python train.py --num_hidden_layers=12 --hidden_size=320 --n_experts=32 --experts_per_token=2 --d_expert=144 --d_shared_expert=256 --hidden_act="squared_leaky_relu" --moe_layers=[1, 3, 5, 7, 9, 11] --router_score="softmax" --normalize_top_k=true --routed_scale=1.0 --balance_loss=0.003 --balance_bias=false --init_std_router=0.0346 --lr_router=0.000509 --vocab_size=17956 --norm="rmsnorm" --norm_eps=1e-06 --tie_word_embeddings=false --optimizer="soap_variant" --learning_rate=0.0014 --beta1=0.95 --beta2=0.99 --batch_tokens=[16384, 32768, 49152] --max_seq_len=512 --train_tokens=246300000 --max_steps=7570 --dataset="wikipedia_en"
Below are experts of layer 5 (counted from 0) of a mixture-of-experts language model. Rows are named router (the router's row for the expert), up (a neuron's input weights, with its number), down (a neuron's output weights, with its number) and show model dimensions 160-239. Each number is 128 + 24 x the weight over its row's rms, rounded and kept within 0 to 255.
Before each expert's rows: "comes before" lists some tokens at least twice as common just after its tokens as in all text. This comes from a sample of Wikipedia text that the model never trained on. Tokens count by the router's weight.

# expert 8
comes before: "- ", "(", "| ", "of ", "and ", "in "
router [123 119 116 119 114 133 125 114 123 154 105 140 156 125  90 147 136 143 108 153 110 109 107  93 163 115 147 133 119 107  75  91 124 128  97  92  94 184  57 148 110 116 108 166 148 107  58 138 131 116 130 133 140 139 103 104 106 152 107 108 116 152 160 130 130 140 133 153 148 127 119 139 148 172 116 170  93 137 155 154]
up3 [163 131 134 128 106 128 124 145 173  91 158  78 164  95 113 131 137 158 125 131 146 125 123 153 165 131 101 142 109  86 119 115 145 140 115 125 124 104 129 152 138 130 145 123  99 139 109 102 108  84 131 146 119 181 116 135  96 153 130 133  88 108 135 117 160 148 119 106 107 139 110 123 120 127 117  89 126 156 101  94]
down3 [145 147 153 135  83 158 132  87 159 156 137  73 110 125 123 133 128 102  98 168 114 138 167 129 151  92 130 158  94 133 109  96 162 113 111 126 124 123 131  92 166 116 145 146  64 148 141 147 163 117 121  94 181 106 146 124 125 146 163 109 105 116 134 125  99  89 125 137 132 135 102 110 148  82 149 133 124 115 127 140]
up4 [140 122  51 135 162 148 130 119 135  81 141 121  92 170 109 153 145 136 127 110 142 127 123 106 128 125 146 129 104  86 167 101 138 103  69 120 147 154 152 128 139 136 101 145 144 135 111 107 123 108 154 143 164 140 171 136 118 106 130 145 166 133 103  91  96 106 149 129  95 133  97 125  92 116 121  97 101 146 145 122]
down4 [ 85 133 167 130 121 126  95 121 143 153 127 148 156 141 142 100 127 124 118 125 134  93 159 101 125 133 125 125 132 103 134 159 112 142  97 118 103 104 118 121 105 103 103 102  76 126 154 138 135 109 158 113 128  99 155 152 146 115 128 131 107 159 145 172 135 131  43 150 150 115 135  99 141 108 145 120 122 172 148 131]
up5 [127 122 101 118 164 135 182 133 127 156 179  91 141 161 148 107 133 126 177 134 156  87 142 123 144 135 143 130 118 113 115 109 121  89  61  94 183 135 122 124  76 136 124 163 132 146 165  99 126 134 102 169 153 135 121 109 142 138 130 143 146 112 140 146 106 144 115 121 134 119 102 108 139 149  77  95 160 115 145 136]
down5 [109 133 119  57 125 122  69 122 102 142 154 115  89 127 131  89 138 133 136  99 123 129 132 149 155 181 166 145 137 121 128 130 134  74 110 100 134 144 101 108 112  96 118 162 122 118 122 130 145 149 123 183 157 117 154  97 119 112 167 144 131 128 116 144 124 159 158 151 149 108 128 138 108 119 117 106 166 124 107 139]
up6 [127 110  95 120  91  97 139  71 110 138 145 111  99 126 147 162 139 158 107 123 119 163 130 147 105 122 144 143 150 144 116 164 120 151 123 112 103 169 145 130 150 145 100 149 108 109 149  86 178 135 162 143 123 153  96 136 126 158  82 131 129 172 130 104 144 158 125 152 111 141 116  82 138 167 105  89 124 136 119 112]
down6 [119 158 129 100 101 147 105 131 102 145 110 118 116  84 119  75 113 144  65 126  95 161  98 161 119 183 128 116 146 120 142 122 147 129 131  74 118 120 174 115 157 159  86 110 103  78 148 101 129 190 156 173 194 117  72 148 156 122 129  99 118 124 114 133 159 104  87 110 155 124  94 123 144 108  98 127 120 120 110  79]
up7 [106  94 155 132  83 144 103 123 148  98 123 196 148 110 146 149  68 110 177 116  87 123 134 152 121 157  96 119 136 141 158 107 160  86 137 111 100 114 156 152 169 119 119 147 135 109 127 175 111 112 150  83 145 100 130 126 108  94 112 116 125 129 135  93  91 138 142 141 120 116 140 134 123 106 103 127 147 129 147 138]
down7 [115 118 142 135 116 153 147 161 111 148 116 122  99 132 123  93 126 153 154 121 165  96 148 193 107 140  99 137  85 143 164 166 171 140 172  88 115 147 154 165 104 161 121 171 116 117 133 154 144 153 143 112 170 145 140 151 128 134 107 167 146 112 107  94 165 159 138 139 114 134 135  85 119  79 107 129 155 108 129 138]
up8 [133 127  91 116 163 135 102 131  89 109 124 123  76 122 152 119 161 130 128 125 132 150 110  95 103 109  95 111  79 112 138 129  98  67 117 139 157  84 153 127 125 182 121 101 110 144 103  80 123 140 148 120 128 118 154 153 170 103  98 114 170 127 141 132 150  99 137 120 101 120  99 156 151 111 147 135  91 116 128 120]
down8 [169 123 113 128  87 158 132 113 122  89 129 123 107 157 180 142 148 128 114 123 125 102  97 102 148  83 152 142 129 142 112 121 151 135 127 140  98 105 108 121 166 137 114 103 109 134 105 131 153 110 133 145  76 124 142 161 150  89 139 142 104 125 116 125 111  88 136 158  95 115 113 121 147 109 139 137 152 120 135 164]
up9 [136 134 147 167 132 152 121 154 118 119 150 116 146 120 128 129 112 100 138 172 139 128  70 111 110 111 167 116  78 101 145 137  94  74 138 113 136 137 134  74 100 159 164 149 129 125 111  69 133 132 105 135 121 118 132 140 105 141 153 123 107  82 122  98  81 156 101 118 126  99 119 167 132 125 102 136 133 132 158 158]
down9 [166 120 128 111 124 161 106 130 113 119 140 123 107 115 107 128 131 124 145 102 147 145  75  84 108 115 143 161 127 113 142 129 119 157 107 124 150 143  92 103  95 153 140 138 175 110  85 109 117 112 133 115 155 143 119 110 125 133 101 156 113 130 180 149 126 138 159 152  78 121 122 125 114 131  71 107 107 161 128 123]
up10 [ 86 131 118 151 164 150 122 169 103 120 101  88 109  92 106 143 109 128 122 150  93 170 170 122 110 170 126 160 129 122 133 101  89 140 122 186 158 103 128 138 150 151  77 136 153 114 128 128 135  97  97 119 136 145 141 101 146 145  96 138 187 130 116 148 128 111 155 101 116 123 123  91 149 118 122 163 151 126 109 108]
down10 [149  97 104 184 128 120 145 146 105 148 126 152 110 137 164 157 129 145 154 136 117 102 109 132 166 130 127 124 159 176 143 116 125 141 130  83  75 121 127  92 162 129 104 163 132 116 115  97 119 125 109 117  93 132 147 124 105 114 112 128 144 157 163 144 169 151 139 194 124 111 162 131 149 134 113  95  87 135 149 136]
up11 [151 131 116 148 157 146 151 116  97 155 121 109 153 139 122 159  87 165 159 181 128 146 147 169 123 106  90 160 161 126 129  95 171 142 108 109 166 107 132 124 144 109 117 130 127 124 115 147 143 115  92 119 126 170  97 120 121 106 149 137 187 130 140  93 146 172 121 146 142 136 103  97 188 114 131 117 113 137 131 190]
down11 [109 139  91 140 170 149 120  96 126  81 166 141 129 103 175 139 113 134  97  90 141 101 125  77 135 143  81 119 179 114 124 167 130 131 157 124 127 136  90 113  99 119 123  91 150 146 126 121 127  96 116 142  95 107 119 129 144 183 104 164 174 175 135 134  79 115 116 125 135 154 162 143 140 163 156 138 162 156 119 127]
up12 [ 95 145 115 114  98 132 109 110 131 116 118 110 154  90 106 118 135 122 126 138 131  90 151 169 175 133 140 129 111 111 128 112 154 130 126 152 155 144 148 148  89 103 173 139 169 168 137 161 115 171 178 120 167 155 146  95 132 130 112 170 105 139 118 128 119 102 105 100 121 128 133 156 142 127  89 105 140 162 117 115]
down12 [135 122 143 174  84 154 146  94 154 122 136 134 120 138 123 154  99 141 139 108  77  89 108 182 105 151 130 127 137 120 101  93 132  99 135 172 110 117 121 128 148 104 109 121 108 117 163 128  66 127 143 123 109 110  84 155 141 111 148 154 104 147 156 147 114 169 131 116 147 131  63 144 132 122 129 135 122  93 113 121]
up13 [107 132 152 113 133 117 153 153 116 119 144 183 145 147 118 154 161 101 150 154 147 146 139 120 113 134 136 141 180 117 124 147 140 137 116  66 176 137 106 121 121 142 142 130 139 151  84 157 136 131 144 109 163 162  97  97 105 108 125 119  96 104 153 122 109 153  97 163 142 128 153 110 111 130 130 153 152  90 108 111]
down13 [ 89 131 151 158 130 144  84 121 138 140 155 104  81 100 113 137 141 163 109 149 136  88 168 110 134 127 123 141 114 118 165 115 132 117 135  77 104 103 149  96 115 146 143 133 125  73 137 108 132 159 148 140 140 137 147 128 102 106 120 160 101 166  95 153 119 155 171 105 139 106 134 119 119 170 139 182 104 136 124 120]
up14 [126 132 124 124 161 118 137 146 124 103 129 158 106 110 117 117 121 145 126  82 151  87 157 114 102 114 161 161 132  79 104 158 127 166 151 154 157 112 165 135 136 120 135 124 128 166 120 102 114 114  74 139 149 154 132 142 134 134 124 112 154 119 145  83 137 154 117 180 147  87 125  64 125 102 125 140 123 116 197 135]
down14 [143 147 138 124 139 114 140  92 116 104 105 123 120 158 132 150 167 146 148 132 106 121 127 134 122 101 114 140 135 116 126 121 159 151 136 163 169 140 112 160 116 120 145 152 133  69 140 196 132 163 146 173 143 133  81  93 110 126 146 133 144 140 157 130 134 118 139 144 137 127 116 169 105 116 132 119 137 116 168 155]
up15 [150 128 147 190 116 157  95 172 106 137 144  71 134 134 179 123 138 102 121 155  90 110 127 141  97 158 150 128 100 122  88 110 145 136 141 132 144 122  89 128 103 114 160 157 121 163 156 114 120  95 145 156 159 169 151 155  88 125 154 117 132 101 130 136  85 151 118 137 159 162 123 176 134 100 118 105 130 106 153 159]
down15 [125 110 130 133 153 130 121  81 128 131 127 131  97 205 108 140 171  94 105 133 163 172 137 124  77 135 135 175 113 121 132 104 156 136 105 140 146 139  83 104 109 138 122  92 110 132 139 118 115 156 161 155  87 110 101  81 129 158 137 183 115 148 137 132 130 148 218 119 124 125 136  72 121 141 208 115  83 108 124 111]

# expert 9
comes before: "of ", "in ", "to ", "for ", "by ", "and "
router [108 146 122 135 131  99 138 152 108 109 132 157 116 126  94 123 121 138 142 139 107 108 147 126  73 146 128 122 121 135 158 109 126 121 103 118 139 157 121 175 118 122 146 165 101 136 111  99 121 137 144 145 142 107 109  85 148 159 154 129 116 128 151 155 141 161 133 128 143 136 128 107  91 122 130 128 145 145 144 111]
up6 [ 93 112 182 103 103  97 116 111 128 130 127 101 106  80 121 109 162 133 133 136 107 124  90 146 147 175 144 117 173 151 137 166 140 179 163  95 154 150 158 112 106 114 180 147 128 117 117 147 164 121 130 114 121 131 143 109 115 149 144 141  78 100 155 124 160 110 104 127 112  90 137 117 160 131 153 143 128 153 157 130]
down6 [116 102 135  93 114 138 158  99 164 136 120 128 121 184 119 102 140 146 140 143 134 136 116 121 119 148 125 162  99 162 141 114 132 146 128 133 153 130 145 145 124  64 118 111 139 145 127 121 136 115  95 149  87 156 142 172 130 128 115 120 119 134 114 103 146  64 160 139 125 133 123 131 114 107 189 152 142 137 121 121]
up7 [145 119 136 149 122  81 127 154  90 111 141 168 166  92 127  93 174 112 143 116 107 107 106  93 115 128 128 111 164 132 145 127 135 159  99  82 168 138 156 118 159 117 123  99 163  81 160  92  92 124 139 133 103 126 131 149  97  97 127 143 118 121 146 114  75 142 104 106 128 134 104 158 135 133  92 110 109 158 138 164]
down7 [117 123 122 153 100 103 120 139 112 182 129 111 122 158 139  99 119 116 106 116 142 104  94 125 150 127 128 120 122 112 133 127 159 150 102  96 148 111 149 145  76 113 137 146 118  74 148 113 153 132  89 163 119  91 109 115 152 140 175 108 118 176 103 145  89 150 115 162 104 104 157 161 104 114 120 122 140 127 141 138]
up8 [140 142 126 105 147 116 144 151 131 115 110 177 104 140  86 100 114 156  97 106 125 121 149 155  87 145 153 106 139 162 162  91 106 142 106 153  84 143  83 134 130 141 124 143  81 113 170 123 147  91 142 118 111 140  95 117 122 142 139 109 137 170  96 100 148 150 190 187 137 105 119 123 102  77  84 107 145 147 114 130]
down8 [ 80 139 156  97 109 146 130 109 102 136 100 120 126 103 129 144 107 137 120 147 130 120  68 125 142 109 140 165 136 106 114 106 163 119  57  92 138 122 119 111  94 110 146 152 126 143 140 138 136 116 137 145 111 139 128 156  69 127 126 145  97  96 136 152  72 138 145 159 138 105 154 133  98 154 155 164 127 143 153 165]
up9 [164 124  90 116 161 111 153 120 125 117 109 100 111 144  78 109 147 153 132 158 123 147 134 110 152 113 150 148 150 168 131 132 141 149 123 158 141  92  99 175 166 127 131 126 128 123  98 110 170 171 122 117 149 145 139  81 128  90 133  96 137 118 122 139 110 134 154 120 111  84 108 101 115 130 147 139  85 141 142 140]
down9 [106 139 135 147 119 108 123 156  87 161 120  76 101 108 146 115 136 125 135 121 113  86 135 127 125 101 135 138  97 120 159 142 159 137 108 127  91 156 190 169 128 122 129 123 141  99 102 158 155 100 100 137 135 141 140 136 124 118 148 126 104 148  78 136 129 150 138 112 121 150 117  83 131 111 141 133 124 122 123 140]
up10 [ 93 138  93 111 106 110 118  84  79 135 130 125 109  84 157 141 139 161 134  85 143 100 127 150 147 128 140  74 138 139 141 169 119  94 122 127 113 113  77 164 148 113 131 178 149 123  86 133 121 105 120 153 135  91  74  99 110 127 177 150 110 159 142 143 120 182 115 116  91 154 155 129 114 131 125 122 173 123 137 106]
down10 [164 116 132 102 110 135 163  94 154 186 112 148 108 105 164 114 117 113 167 127 155 140 116 155 141 149 107 107  78 110 146 141 129 154 130 164 135 130 161 141  96  90 153 132 100 128 147 132 156 147 147 110 134 104  98 162 101  95  99  80 139 121 138  55 155 130 131 149 118 170 112 113 169 104  71 122 114  72 138 165]
up11 [132  91 132 130 167 108 158 170 103 144 164 131  81 142 102 155 132 138 139 105 131 109 128 125 137 128  80  89 135 147 126 100 137 137  93 159 103 138 108 110  87 137 138 176 148 156 128 130  84  98 145 119 173 128  64  71 159 143 140 109 146 125 138 139 167 148 137 121 136 103 126 115 140 123 110  90 163 136 158 148]
down11 [ 99 106 102 129 127 145 153 177 112 137 119 158 155 121 168 141 142 170 163 103  80 135 137 103  95 118 175 182  87 121 157 121 130 124 121 125 126 154 153 125  91 136 117 143 113 109 120 121 120 148 155 102 144  84 156 130  65 124 156 139 120 141 129 105 103 108 105 110 144 138 109 142 144 152 136 168 181 145  93 149]
up12 [127 120 133 107 114 137 155 165 138 144 144 193 128 152 132 144 153 161 173 146 155  81 129 131 128 127 136 133 142 105 154  81 156 122 151 127 149 153 151 120 142 104 125 153 115 123 160 176 176 159 129 124 138 118 136 121 116 168 115  96 117 107  94 131 122 120 166 115 137 102  95 135 165 141 134 108  90 117 133  90]
down12 [153 134 190  83 179 150 128 144 126 106  92 127 129 136 155 122 116 120  94 140 129 140 142  51 117 134 158 137 133 100 131 144 142 136 126 143 181  86 173 154 133 123 171 102 151 135 142 128 166 115 145 141 125 111  93 119 141 111 153  87 132 168 110 128 117 135 121 152 160 112 110 116 127 151  87 108 146  59 123 146]
up13 [129  94 127 137 130 114 124 121  99 128 116 144 107 115 129 126 151 154 115 136 114 123 121 140 129 102 124  92 134 109  90 100 135 115 115 138 107 127 133 114 124 120 174 138  99 123  98 107 128 156 151 126 112 127 138 115 164 102 118 153 151 131 133 120 131 118 119  82 161 125 132 106 147 152 115 165 152 128  94 132]
down13 [149  70  99 114 165  71  95 108 135 102 157 165 135 102 168 108  91 139  75 122  98 114 158 115 119 129 142 141 111 123 108  95 142 107 163  99 127 138 170 104 150 144 158 138 132 151 185 121 109 166  82  84 150 123 144 139 103 159 141 163 144 106 115 136 171 123 181 107 141 148 143 133 120 164 141 152 139  94 153  90]
up14 [126 110 189 143 116 124 130  94 123 137 170 105 124  89 133 108 127 126 174 188 116 139 151 131 165 133  79 102  98 139 120 128 144 119 137 162 125 100 160 125 161  94 155 166 101 131 100 138 143 134 120 152 157 117 112 121 129 164 117 166 144 124 121 115 137 114 195 107  64 137 166 106 119 185 135 124 186 114 130 101]
down14 [136 108 126 149 101 115 119 120 137 129 108 132 117 112 150 140 113  98 107 142 136 119  98 149 130 108 154 115 117 127 122 127 135 109 102  91 152 142 123 129 108 103 109 100 146 117  84 123 130 143 129 115  97 119 150 106 117 158 116  97 145 137 187 146 117  92 150  88 100 115 149 181 156 148 126 140 146 165 138 115]
up15 [ 77 131 148  88 157 144 168 151 128  99 130 167 126 140  85 125 100 126 124 161 111 164 157 116 114 189 109 108 106 187 187 117 134 150 156 145 143 131 158 166 145 155 165 135 144 108 109 116 157 122  94 126 116 108 145 106 169  82  65 205 154 142 101 107 116 134 145 112 123 109  94 112  82 141  97 125 116 125 119 164]
down15 [121 103 131 137 123 126 142 148 108 157 159  95  90 106 143 162 142 143 105 165 153  91 125 121 109 158 158 149 123 142 123  99 146 108 119 116  95 120 173  96 136 159 134 143 144  83 128 140 147 122 149 119 131 151 119  96 102 192 125 104 112 159 171 105 123  99 118 147 133  65 186 124  96 143 135 111 144 154 114 114]
up16 [117 145  98  89  83 115  98  85  98 173 126 142 150  59 166  84 117 138 100 117  90 108 120 157 123 104 122 134 160 165 113 118 147 146 134 145 143 114 161 105  99 118 153 137 128 130 105 109 139 152 134 132 106 111 114 117 125 123  99 151 104 108 152 125 100 132 132 127 142 123 120 105 106 119 123 127 177 148 120 152]
down16 [136 189 109 141 116 129 126 136 153 132 127 117 126 131 107  69 124 130  91 111 170 146 138 137 107 158  81 127 120 119  98 100 167 166 139 135 109  93 118 115 168 141 116 127 112 147 105 119 107 112 105 155  95 102 108 150  94 154 125 106 120 142 122 127 102 111 118  88 127 106 138 124 149 135 129 153 115 147 130 117]
up17 [113 156 167 136  92  95  86 158 103 127 121 103 115 119 135 115 141 146 116  99 133 138 124 156  84 155 128 145 169 137 155 108 155 136 103 170 105 125 154 103 167 102 106 122 122 147 138 131 124  94 136 125 127 131  81 152  92 117  94 122  94 154 129 123 132 131 109 120  90 134 157 118 110 158 127 101 152 134 155 122]
down17 [157 170 102 131 130 131 152 109 133 154 134 105 147  97  94 122 120 146 109 146 112  94  91 116 126 124 140 120 172 139 123 128 121 108 148  89 154 108 126 111 126 123 114 122 174 137 129 145 162 110  94 146 158 106 114  95 135  94 157 178 150 129 112 145 124 109 141 120 128 171 160 111 100 111 112 100 106 124 148 149]
up18 [160 159 141 123 158 118  99 112 100 118 173 151 112 100  94 125 126 126  94  98 119 148 149 150 108 113 152  85 129 144 131 164  80  66 123  83 139 150 163 120 123 133 109 183 145 134 159 199 114 140 118 138 133 113 165 157 133 131 143  75 117 108 111 176 116 142 147  82 116 111 153  87  96 132 120 162 124 156 154 108]
down18 [109 138 109 145 177  96 114 133  83  97 156 124 145 155 155 149 110 114  84 163 108 156 135  98  99 170 112 145 165 125 128 177 146 112 134 108 120 127 132 113 141 110  83 149 124 143 138 104 121 168 132 115 142 144 151 120 170 115 153 111 127  98 110 107 145 152  68  96 135 138 129 121 115 156 106 158 113 154 102 136]

# expert 27
comes before: "to ", "in ", "of ", "on ", "for ", "with "
router [121 136 126 106 124 141 143 120 135 123 128 122 170  60  74 167 138 153 109 136 121 139 146 102 103 139 135 131 153 127 120 131 132 151  82  97 131 104  94 102 143 119 125 140 151 158 145  99 132 126  98 153  94 129 127  95 124 155 159 111 131 140  97 126 144 172 119 121 116 151 158 165 125 125 122 111 114 174  92 133]
up10 [159 162 144 111 160 101 159 116 111 129 122 167 161 128 121 114  97 141 127 139 166 130 122 132 111 133 102 144 158 132 120 185 158 136 146 147 110 165 119 146 124 148 125 103 141 139 140 113 178  80 108 153 174 152 124 110  90 167 125 126  98 129 126  90 154 141 126 143 139  79 103 111  94 197 135 132 102 146 121 111]
down10 [156 128 135 113 149 123  98 139  98 156 135 175 130  91 143 122 132 133 140 175 134 133 121 125 150 165 112 173 116 136 140 108 122 150 137 161 150 103 110  97  81 120 167 152 101 134 125 116 135 112 139 168 123 142 104 136 109 123 132 119 128 132  98 155 174 164 145  99 104 156 110 132 110 139  91  97 142 151 119 138]
up11 [145 148 131 129 132 110 146 115 112 174  83 117 114  96 143 123 133 105 140 153 122 130 141 111 148 121 134 139 147 135 124 115 146 111 114 161 169 174 155 118 135 157 130  82 117 109 111 136 126 109 149 150 101 102 105 135 118 175 141 130 162 149 174  91 207 106 158 120 144 119 101 130 133  66 121 131 100 158 128  85]
down11 [125 124 152 126  85  99 159 167  95 125 112 140 111  94 145 159 149 147 103 117 135 166 109 119 116 129 164 130 143 140 141 131  96 105 126 142 102 106 178 178 113 139 176 121 131 117 156 148 119 174 174 125 115 138 147 109 156 112 129 120 156 114 161 160 134 133 151 139 153 120 129 164 130 100  83 104 109  99  96 120]
up12 [136 132 105 103 162 160 107 102 145 142 119  97 122 118 109  71 145 106 110  99 117 147 139 126 164 139 122 116 150 117 120 125 112 129 170  84 140 187 152 141 138 128 160 189 125 185 162 106 131  94 168 145 182 173 167 133 128  95 129 117 109 144 141 137 125 122 133 137 127 129 133  78 111 118 121 167  83 146 139 177]
down12 [139 121 177 114 165 110 166 163 112  74  94 109  87 161 164  99 107  63 118 103 123 129 141 135 195 117 123 111 126 106 121 100 154 174 157 139 138 130 166  81 141 159  80 117 123  83  81 123  78 137 146 161  94 124 130 131  99 114 127 130  98 119 134 136 109 110 111 108 124 139 121 146 153 112 173 159 152 114 144 113]
up13 [141 153 168  89 116 131 130  97 143 128 178 130 172 136  95 136 161 148 137  90 112 147 103 125  90 133 136 118  99  97 137 126 129 136 110 147 156 130 117 127 135 148 165 172 129 134  99  85 141 156 184 134 113 133 212  97 148 109 135  94 123 136 130 138 118 156 117 131 120 149 177 129 136 153 142 154 135 184 137 109]
down13 [135 161 128 148 131 125 121 143 139 136 161  64  99 136 118 132 146 140 125 129  88 139 115 118 125 150 113 141 127 127 124 161 160 133 169 103 148  97 166 109 149 115 108 128 143 127 123 142 127  95 124 119 139 157 103 123 114 134 127 145 146 110 102 110 115 149 143 137 142 110 131 181  73  89 165 115 181 154 183 129]
up14 [169 135 107 134  83 103 117  97 160 123 121 123 118 132 111 107 170 137 107 127 113 133 141 120 173 121 131 123 155  80  91 116 156 108 129 105  89 135 104 122 110  86 137 105 169 103 127 109 116  62 115 127 114 117 102 108 128 112 136 123 146 131  79 141 133 113 105 156 158 137  98 116 159 150 126 114  95  92 140 118]
down14 [106 113 107 147 105 118 139 169 156 166 149 163 100 100  94 129 150 150 114 125 134 118 182  92 119 156 116 137  91 118 141 146 103 143 124 108 169 114 138 113 154 152 144 144 114 113  90 121 139 153 128 146 151  75 129 130  75 148 166 142  81 122 105 148 166 142 136  96 189 115 149 135 143 162 118 116  98 163 124 135]
up15 [119 156  93 115 105  91 139 191  79  89 135 157  69 122 143 116  99  85 139 105 167 172 150 132 158 127 169 120 122 142 194 167 128 101 144 156 108 116 125 133 141 124 198 150  79 106 174 130 122 162 119 144 161 160 134 134 141 107 134 132 150 124 106 113 135 109 126 145 107 127 105 129 142 123 172 125 139 123 102 110]
down15 [155 125 140 114 142 120 118 178 126 138 118 119 102 179 152 149 120  89 115 122 147 125 141 102 101 128 126  71 105 125 139 137 123 131 136 138 125 142 139 119 119 125 102 109 108 101 132 190 121 137 176  98 127 139 158 111 149 110 131 161 167 133 108 117 119 142 120 111 117  94 106 104 132  84 131 104 155 116 121 128]
up16 [102 127 105  79 116 136 104 121 137 148 119 106 103 119 135 143 118 112 147 117 108 156  92  77 182 137 120 108 126 111 124 151 171 117 120 124 119 150 117 113 137 114 167 126  90 172 152 123  99 117 165  89 115  81 123 144 124 125 128 119  98 117 146  61 141 127 126 112 111 165 141 130 135 135 162  91 133 135 132 149]
down16 [119 105 173 134 128 106 146 191 131 112 101  83  99 121 145  95 108  96 165 122 156 161 153  83 128 156 115 171 144 140 117 147 147 141 107 153 114 133 136 101 160 171 106 135 109 155 134  97 165 119 147  91 110 192 141 175 186 142 142 146 119 141 107  76 151 112  96 116 152 122 167 104 178 115 127 114 167  59 149 103]
up17 [159 126 129 154 142 145  90 103 138 121 131 113 123 132 104 114 197 126 108  99 142 130 141 119 110 103 139  62 165 134 133 141 130  89 123 125 126 135 121 112 182 105 122 119 119 147 132 149 112 145 118 132 102 146 150 140 100 123 124 131 145 122  88 134  87  99 102 164 126 133 151 133 132 110  79  95 136 122 124 107]
down17 [113  93 127  95 103 142 144 123 102 127 136 132 135 100 115  75 106 111 125 118  85 109 135 120 106 100 152 165 137 139 116 127 136 136 120 119 138 148 142 151 144 153 156 138 148 105 140 161 118 110  95 103 134   0 137  91 105 101 144  96 127  71 125 124 141  86 154 181 145 119 132  98 115 152 169  91 120 132 111 116]
up18 [139 141 165  92 147 111 118 178 139 158 126 129 159 103  99 146 120 139 111 114 141 153 100 123 128 140 107 132 136 127 163 183  99 139 113  61 131  64 174 146 148 198 188 101 124 134 137 128 120 124 163 143 147 141 104 120 122  62 157 134 173  87 109  97 113 126 146 118 114 141 119 159 139 128 111 151 182  92 112  88]
down18 [126 139  85 116 153 125 125 131 142 120 104 143 117 150 127 159 116 151 108 110 129 129 131 131 116  87 132 138 125 131 153  80 152 124 117 106 113 119 123  87 136 114 124 108 147 147 169 134 164  44 141 159 145  66 136 101 150 100 118 146 143 140 142 183 112 113 102  78  98 118 112 118 124 126 154 116 128 150 169 135]
up19 [ 92 124  97 137 171 140 143  96  98 119 117 141 101 144  82 120 175 124  98 164 150  97 140 150  99 147 170  76 120 172 138 117 140 112 120 131 117 140 153 117 145 134 113 157 127  77  78 126 130 144 131 160 136 138 149 144 118 137 156 103 132 100 109 136 127 169 129 148 128 129  95 154 106 109 144 107 127 128 134 125]
down19 [128 145 164 136 148 127  83  61 108 123 145 118 143 138 151 129  92 123 129 147 130  90 139 104 131 156 125 154 108 138 147 113  84 152 116 114 121 135 113 131 153 113 131 126 131 138 130 106 101 113 134 129 142 123 150  99 106 129 162 113 125 187 129 129 110 151 141 122 169 125 185  78 155 156 115 135 131 124 123 118]
up20 [143 115 121 149 117 147 111 154 102  80 121 117 116 116 144 128  89  99 156 151 136 112 120 144 123 128 141 113 105 139 132 112 133 118  68 131 191 141 115 114 124 132 107 107 126 159 142 127 139 122 136 152 112 174 146 167 137 147  83 154  76 116 153 158 119  79 109 153 125 128 127 168 132 117 169  98 114 137 104  92]
down20 [147 135 139 139  78 153 138 107 149 107 122 180 122 127 109 109  62 112 170  98 156 106 163 128 117 132 144  95 103  96 112 136 116 181 145 165  74 151 122 154 140 136 148 121  98 117 103 111 107 109 146 147 121 117 119 134 114 123 103 127 127 121 133 103 139 144  81 124 152 102 137 146  80 149 158  57 115 109  88  90]
up21 [ 95 126 147 133 108 148  90 124 148 112 160 156 116 162 113 121 125 161 164 163 127 121 142 150 131  49 112 145 104 131 114 149 140 164 121 162 122 168 169  89 118 110  79 147 159 156 101 142 129 108 100 144  99 126 139 144  53 119 107 141 152 150 130 117 111 148 119 109 111  93  90 117 120  91  99 130 143  99 154 138]
down21 [ 98 105 115 138 147  85 137 116  78  80 133 146 139 105 164 124  79 103 138 127 120 107 128 142 111  90 136 146 145 105  62 135 136 128 102 108 130 118 129 156 125  92 145 171 165 135 146 181 131 121 147 109 136 126 168 180 135 135 122 169 133 138 133 103 118 191 161 121  99 145  86 136 115  85 127  88 142  93 102 108]
up22 [132 129 151 120  78 120 112 128 173 135 121 120  90 133 165 125 110  69 153 150  86 151 155 182 100 145 119  93 152 127 115 150 107 151 153 128 144  64 156 172 136 168 110 150 148 142 123 138 158  94 101  85 123 145 158 134 132 114  96 156 108 141 133 109 128  93 110  94 162 135 135  46 114 143 125 144 117 157 129 121]
down22 [102 183 107 148 129 135  95 131 124 143 116 127 143 153 136  93 112 108 168 137 113 143 101 113 110 122 130  99  74 115 108 148 124 146 126 130 148 149 107 105 141  83 135  94 167 124 116 120 120 114 115 128 124 163 169 125 134 139  92  91 166 121 137 122 138 192 160 109 168 128  89 116 151 135 128 164 138 149 145 164]